config.yaml
num_hidden_layers: 8
hidden_size: 128
n_experts: 128
experts_per_token: 4
hidden_act: "swiglu"
moe_layers: [1, 2, 3, 4, 5, 6, 7]
router_score: "softmax"
balance_loss: 0.0133
balance_bias: false
tie_word_embeddings: false
beta1: 0.93
max_seq_len: 1024
train_tokens: 377300000
max_steps: 6249
dataset: "wikipedia_en"
Below are experts of layer 4 (counted from 0) of a mixture-of-experts language model. Rows are named router (the router's row for the expert), gate (a neuron's input weights, with its number), up (a neuron's input weights, with its number), down (a neuron's output weights, with its number) and show model dimensions 0-127. Each number is 50 + 10 x the weight over its row's rms, rounded and kept within 0 to 99.
After each expert's rows: "comes after" lists some tokens at least twice as common just before its tokens as in all text; "comes before" lists some tokens at least twice as common just after its tokens as in all text. This comes from a sample of Wikipedia text that the model never trained on. Tokens count by the router's weight.

# expert 39
router:55 59 30 69 44 61 45 60 32 64 42 49 37 44 48 55 44 51 49 43 49 49 35 47 59 65 44 43 52 54 51 51 59 35 49 42 53 32 59 41 44 59 40 46 55 41 58 60 56 56 50 50 42 37 54 55 43 47 53 49 55 52 41 52 59 55 69 39 47 65 56 46 56 12 53 50 47 61 47 59 39 49 59 57 34 59 59 48 36 55 41 53 59 44 33 72 48 46 46 30 55 51 64 35 60 38 48 66 57 49 54 57 54 58 64 45 36 41 71 45 58 34 45 38 64 36 66 40
gate3:33 45 60 50 46 52 60 64 50 53 44 63 44 40 45 54 64 59 57 57 60 50 61 50 53 41 37 41 44 38 59 45 53 72 41 44 58 47 51 60 36 48 63 45 42 58 40 49 60 53 36 54 49 51 39 51 38 48 61 36 55 66 69 66 41 30 67 55 47 49 54 34 58 69 63 56 71 55 41 53 58 42 30 44 31 36 54 34 46 42 55 44 61 52 57 67 23 43 45 58 43 51 52 38 45 55 59 60 37 59 40 54 50 42 57 47 62 63 60 60 68 51 48 35 43 38 48 50
up3:44 55 67 56 46 42 54 35 32 41 58 67 39 40 19 43 53 53 66 52 51 58 52 54 60 56 44 44 54 59 64 77 77 76 69 43 69 51 48 47 46 56 47 51 41 50 60 55 53 58 50 57 66 54 59 51 47 55 67 55 39 49 70 43 40 63 54 42 55 61 59 48 53 49 48 64 51 48 38 55 57 46 37 38 39 48 37 54 56 45 46 62 69 44 57 58 46 30 44 67 48 55 42 48 44 59 68 60 50 57 57 36 42 49 56 53 50 46 42 40 54 41 45 46 48 52 59 53
down3:40 50 54 42 32 67 41 39 43 46 50 40 34 68 39 42 43 44 58 51 55 39 47 58 60 40 45 46 41 44 39 52 56 51 37 41 44 67 56 55 40 37 55 53 37 63 55 54 71 62 58 45 52 57 71 48 53 48 47 68 70 61 40 66 51 55 43 40 45 63 52 65 44 38 56 40 34 33 50 54 59 42 44 58 41 31 49 43 39 37 62 53 37 51 60 49 38 50 56 76 31 48 49 50 59 67 55 26 51 68 49 39 50 40 53 49 50 50 42 60 54 58 58 63 50 42 45 47
comes after: "1", " (", " (born ", ", ", "–", " (age "
comes before: "1", ")", "–", "),", "2", ", "

# expert 76
router:55 69 38 46 40 44 40 34 36 55 38 45 51 48 38 49 50 44 58 56 60 47 48 58 43 63 32 46 52 48 46 49 55 43 51 57 60 56 46 35 59 62 54 57 63 46 65 55 54 57 43 49 41 40 44 63 35 46 46 51 59 58 31 67 51 46 45 57 52 66 57 62 59 43 73 36 40 40 48 41 39 39 50 66 32 55 54 38 52 66 66 62 55 46 37 60 57 34 65 36 50 56 63 34 51 48 52 48 69 67 62 45 59 65 55 63 44 45 61 42 50 48 44 68 52 28 44 36
gate0:52 49 44 55 47 41 61 41 50 31 59 53 39 51 68 46 58 60 43 56 80 41 37 36 52 52 56 63 58 51 48 52 57 34 46 24 42 65 48 54 50 57 65 43 48 36 40 51 35 59 44 59 42 59 29 29 52 62 52 38 50 42 37 54 55 54 66 40 44 47 70 56 42 47 47 51 72 46 51 39 59 38 46 49 39 50 46 40 43 49 69 43 47 55 58 45 39 38 51 57 40 61 68 58 33 42 47 50 54 56 51 32 32 45 48 60 41 47 52 65 51 46 62 48 65 43 65 52
up0:81 47 61 45 46 48 58 51 40 60 63 60 60 42 42 52 46 51 52 47 52 38 34 48 46 58 36 61 49 46 40 44 36 53 32 53 68 65 42 52 60 43 54 33 46 52 53 19 60 37 50 54 54 55 45 24 44 34 64 57 43 44 61 50 51 51 29 57 46 43 50 54 50 61 63 40 55 59 54 67 49 60 35 54 47 47 33 44 55 45 60 52 49 46 37 47 58 52 53 41 36 39 51 39 40 53 56 54 70 28 48 49 48 60 42 42 41 44 60 53 53 57 45 64 44 49 75 41
down0:48 38 47 47 44 35 50 41 50 39 53 52 65 37 53 59 45 48 44 58 70 38 54 59 41 61 41 53 58 29 47 59 57 40 61 43 52 47 49 38 63 44 62 41 45 53 44 66 46 60 69 53 35 48 55 30 50 34 53 41 46 81 47 50 58 39 53 34 42 43 72 65 47 50 56 46 33 42 49 55 61 41 37 41 29 51 50 50 55 59 62 49 54 40 41 63 51 48 56 26 59 57 57 65 50 48 46 41 57 49 39 33 59 55 34 45 55 51 56 50 37 55 56 53 49 32 37 66
comes after: "6", "0", "3", "2", "4", "5"
comes before: "1", "2", "0", "3", "6", "4"

# expert 20
router:33 63 60 61 54 55 45 58 39 44 51 37 36 76 46 38 44 40 58 45 48 44 44 39 48 70 46 48 65 59 53 46 48 42 55 26 66 39 50 59 62 63 57 39 52 35 55 50 56 48 60 60 63 58 54 51 58 36 53 41 56 54 53 43 45 52 32 53 49 56 57 61 45 49 59 42 50 44 57 38 47 57 54 51 45 35 53 43 62 64 54 60 31 60 38 50 51 41 58 61 44 62 54 66 66 57 53 44 63 64 52 37 69 46 63 62 56 35 47 45 57 28 26 64 56 52 53 67
gate3:57 52 42 27 38 56 46 43 60 44 64 47 51 65 33 37 59 52 44 55 58 49 43 57 44 61 44 54 50 51 65 50 44 52 46 31 48 55 46 42 55 45 45 34 52 39 41 48 67 58 24 63 39 43 49 47 56 59 42 32 56 53 40 55 47 57 39 36 59 38 29 58 51 73 59 58 52 38 66 52 60 55 51 49 60 36 58 44 26 51 42 42 35 36 56 39 49 59 56 58 69 51 56 75 46 50 45 55 59 53 45 54 64 45 53 67 41 44 53 52 50 52 28 62 55 65 45 37
up3:55 33 61 43 60 43 50 65 63 56 37 41 55 53 51 46 54 31 37 49 55 47 72 50 34 55 47 58 44 48 54 53 56 46 78 53 40 36 51 51 45 66 42 45 47 27 28 54 40 61 57 51 65 45 58 52 40 38 52 51 48 34 62 54 53 47 47 50 49 48 49 51 51 51 51 45 62 50 13 48 57 41 53 52 35 42 48 58 59 44 52 51 43 61 41 45 47 66 55 41 56 42 53 59 46 31 52 69 39 69 62 42 44 54 60 28 50 34 44 57 61 42 60 40 50 53 68 60
down3:44 46 41 47 52 48 77 61 47 32 54 44 44 53 36 56 44 52 56 53 48 49 61 51 53 54 61 59 51 56 55 48 74 45 58 70 41 52 42 56 38 49 35 39 42 45 52 57 46 64 33 51 71 56 69 40 41 47 67 63 53 45 40 47 57 46 49 50 40 50 57 44 66 54 57 54 51 33 65 60 48 41 58 58 64 51 49 49 27 46 51 55 43 52 47 57 70 33 48 45 27 39 39 52 63 42 43 43 51 53 62 61 51 50 68 45 72 59 47 48 66 59 65 40 41 69 42 37
comes after: "\n\n", " |", "==", " |  | C", "|", "==="
comes before: "\n", "==", "\n\n", " ==", " |", "==="

# expert 78
router:46 66 43 56 39 56 45 53 38 60 37 46 44 66 41 45 44 47 60 42 51 32 42 40 50 71 38 41 54 54 34 48 54 49 69 20 61 42 59 55 58 62 34 34 58 44 57 61 62 55 55 65 69 52 47 53 47 35 54 46 63 60 38 41 35 50 46 42 43 64 57 57 59 37 62 38 52 48 46 48 35 35 56 50 52 46 49 42 58 55 52 56 42 47 44 54 53 45 48 47 61 64 60 57 72 57 48 60 63 53 51 43 64 59 69 49 55 26 58 54 58 30 36 55 56 39 41 52
gate3:68 46 44 46 69 60 51 47 56 41 51 48 52 48 37 26 45 31 45 56 51 59 48 63 48 62 33 65 48 50 49 34 40 54 59 43 38 65 32 41 40 35 36 49 49 59 50 53 56 43 54 52 63 48 47 61 63 39 61 49 43 52 29 49 42 41 50 51 54 52 54 44 35 65 51 32 35 43 16 40 66 67 68 47 52 57 45 46 55 47 57 35 58 44 49 64 49 37 59 41 54 55 43 65 42 59 61 65 44 42 58 47 45 35 44 44 51 55 43 44 48 54 52 32 48 59 52 40
up3:52 59 30 69 62 46 68 44 55 63 47 61 65 56 45 52 64 56 57 44 54 42 57 49 56 52 52 62 54 45 64 40 44 36 41 48 55 47 59 47 46 51 62 50 38 53 48 59 52 46 51 48 29 50 63 53 35 55 45 44 50 52 66 42 36 56 42 41 42 64 44 39 42 53 53 31 61 72 60 41 57 26 51 51 52 58 58 58 43 44 55 65 60 58 50 44 30 62 54 32 63 59 70 25 66 57 59 65 47 35 50 51 50 30 61 41 38 49 47 56 51 47 42 46 46 41 72 47
down3:33 56 38 62 51 25 68 47 36 55 40 47 51 67 49 45 53 32 42 49 45 40 63 54 50 42 49 37 48 45 56 57 44 56 59 79 57 56 48 77 36 56 55 38 48 49 40 62 62 26 51 48 52 62 70 47 43 45 44 45 50 35 53 53 66 46 55 55 65 42 40 58 47 46 61 39 54 45 49 51 65 48 57 51 51 58 38 42 52 55 53 47 59 66 42 37 57 51 37 44 49 57 47 33 42 49 44 52 60 48 59 44 40 41 71 62 43 60 51 55 61 64 70 55 54 39 61 35
comes after: "\n", "\n\n", " |", "- Kingdom: Animalia", ")", "- Years: Team /"
comes before: "\n", "\n\n", "- ", "- Phylum", "- Sub", "|---|---|---|---|---|"

# expert 105
router:47 62 44 55 50 48 53 35 25 64 53 57 44 68 45 61 56 39 60 53 42 52 55 41 49 62 28 43 60 49 48 49 60 30 47 53 41 59 55 36 48 62 46 34 52 49 51 69 64 55 56 74 51 33 41 56 30 65 55 43 63 56 28 64 50 37 53 50 41 51 49 46 60 30 54 30 45 56 49 47 49 48 60 50 37 45 63 42 46 52 35 52 57 58 42 53 32 42 36 47 49 61 43 42 46 63 51 48 62 39 59 44 44 59 51 54 39 34 52 36 69 54 53 50 66 34 45 47
gate3:55 62 32 47 52 40 44 46 32 57 48 42 43 48 48 44 49 54 59 59 61 63 38 50 60 54 53 33 37 40 53 33 42 41 48 46 38 58 55 62 55 47 64 36 56 40 65 51 42 69 47 49 48 55 60 47 43 50 41 51 54 67 53 49 44 44 28 52 47 34 59 47 41 58 28 50 58 35 51 48 71 35 58 47 68 46 39 47 51 57 46 53 55 26 36 52 30 36 31 36 44 58 44 57 59 52 46 53 48 44 60 49 65 51 54 68 52 39 45 34 38 66 54 36 42 37 64 64
up3:62 57 49 48 43 38 51 57 37 31 48 42 46 47 51 35 63 33 40 56 69 47 41 42 47 49 40 61 51 39 34 41 60 57 64 32 40 52 54 37 51 46 41 47 43 47 44 52 74 47 37 52 32 62 59 50 49 48 54 49 52 49 50 36 35 53 44 41 52 59 44 48 41 55 31 52 29 44 47 54 40 54 61 50 62 73 50 41 64 43 30 44 73 28 50 48 52 57 36 73 56 54 51 57 49 60 57 62 49 46 75 42 47 52 32 49 43 33 51 52 56 62 52 53 56 40 50 43
down3:39 41 63 60 47 56 65 38 32 42 55 44 43 51 35 51 50 34 38 46 50 59 39 41 50 51 34 57 65 40 59 60 42 49 51 72 56 72 60 59 67 40 46 60 43 30 49 47 61 57 40 48 49 51 45 58 62 43 49 56 37 47 35 42 36 57 59 53 55 52 60 46 71 58 63 64 45 45 58 43 39 44 57 45 71 66 41 36 56 50 46 53 61 61 45 41 57 57 51 33 38 44 42 29 45 77 41 44 48 58 55 50 40 45 57 41 38 52 38 48 49 48 33 60 63 44 57 40
comes after: "–", ".", "1", ",", "2", "7"
comes before: " | ", " |", ".", "–", "°N ", ")"

# expert 81
router:55 43 46 47 56 58 59 34 34 48 52 55 51 62 38 49 50 42 51 55 51 60 58 26 39 45 37 44 59 42 53 60 48 43 49 44 57 39 62 35 69 64 44 44 58 50 51 65 55 55 54 62 34 33 44 59 24 71 40 51 65 59 33 54 59 52 62 57 32 45 51 54 63 55 53 53 44 72 42 55 54 51 55 55 36 48 48 42 36 62 55 62 57 59 49 57 42 51 55 36 58 54 42 55 46 48 58 41 64 43 61 45 45 63 47 60 25 33 48 59 56 54 38 58 70 33 53 68
gate1:67 55 64 49 60 63 39 67 42 58 55 60 41 62 52 54 54 49 45 44 64 59 43 46 48 52 42 42 45 46 68 45 56 49 62 37 36 53 45 66 44 47 52 51 57 44 52 58 62 74 54 62 59 57 38 47 41 26 61 37 63 47 58 31 50 67 56 51 51 41 52 40 43 45 42 62 43 59 40 44 47 34 51 61 43 45 43 48 48 51 56 48 65 52 40 37 35 56 53 29 44 52 39 44 60 35 32 51 41 54 58 51 64 81 50 50 63 46 46 42 55 72 47 53 44 60 69 60
up1:41 60 41 64 56 56 38 47 43 33 60 50 43 56 53 56 24 34 59 57 53 57 40 43 49 43 51 35 51 61 74 72 37 46 70 45 63 47 39 46 39 58 38 52 54 41 58 57 52 43 53 65 77 60 55 59 49 41 53 52 45 36 56 41 50 60 48 53 25 36 39 52 45 41 28 61 55 44 44 48 52 43 36 43 46 50 48 48 47 40 42 58 55 50 72 59 48 44 72 45 40 38 53 33 57 47 33 51 56 33 59 45 40 49 35 40 59 52 57 51 48 48 51 51 49 63 41 55
down1:54 37 37 58 43 46 49 66 51 52 53 42 41 44 61 47 32 45 47 67 42 53 45 37 42 62 61 59 46 52 43 67 55 39 60 44 41 49 33 47 35 42 52 62 46 46 55 54 63 52 70 49 63 54 42 57 53 44 42 63 65 70 50 53 60 76 57 64 65 59 65 35 57 48 51 60 51 55 53 48 42 59 64 61 55 43 26 47 45 49 41 47 35 55 52 60 47 38 52 46 47 54 34 59 43 43 44 50 24 33 47 50 59 42 33 63 57 56 48 65 63 69 39 33 50 58 52 45
comes after: " | ", "–", "| ", " ", " on ", ", "
comes before: ".", ", ", " | ", " |", "th", "–"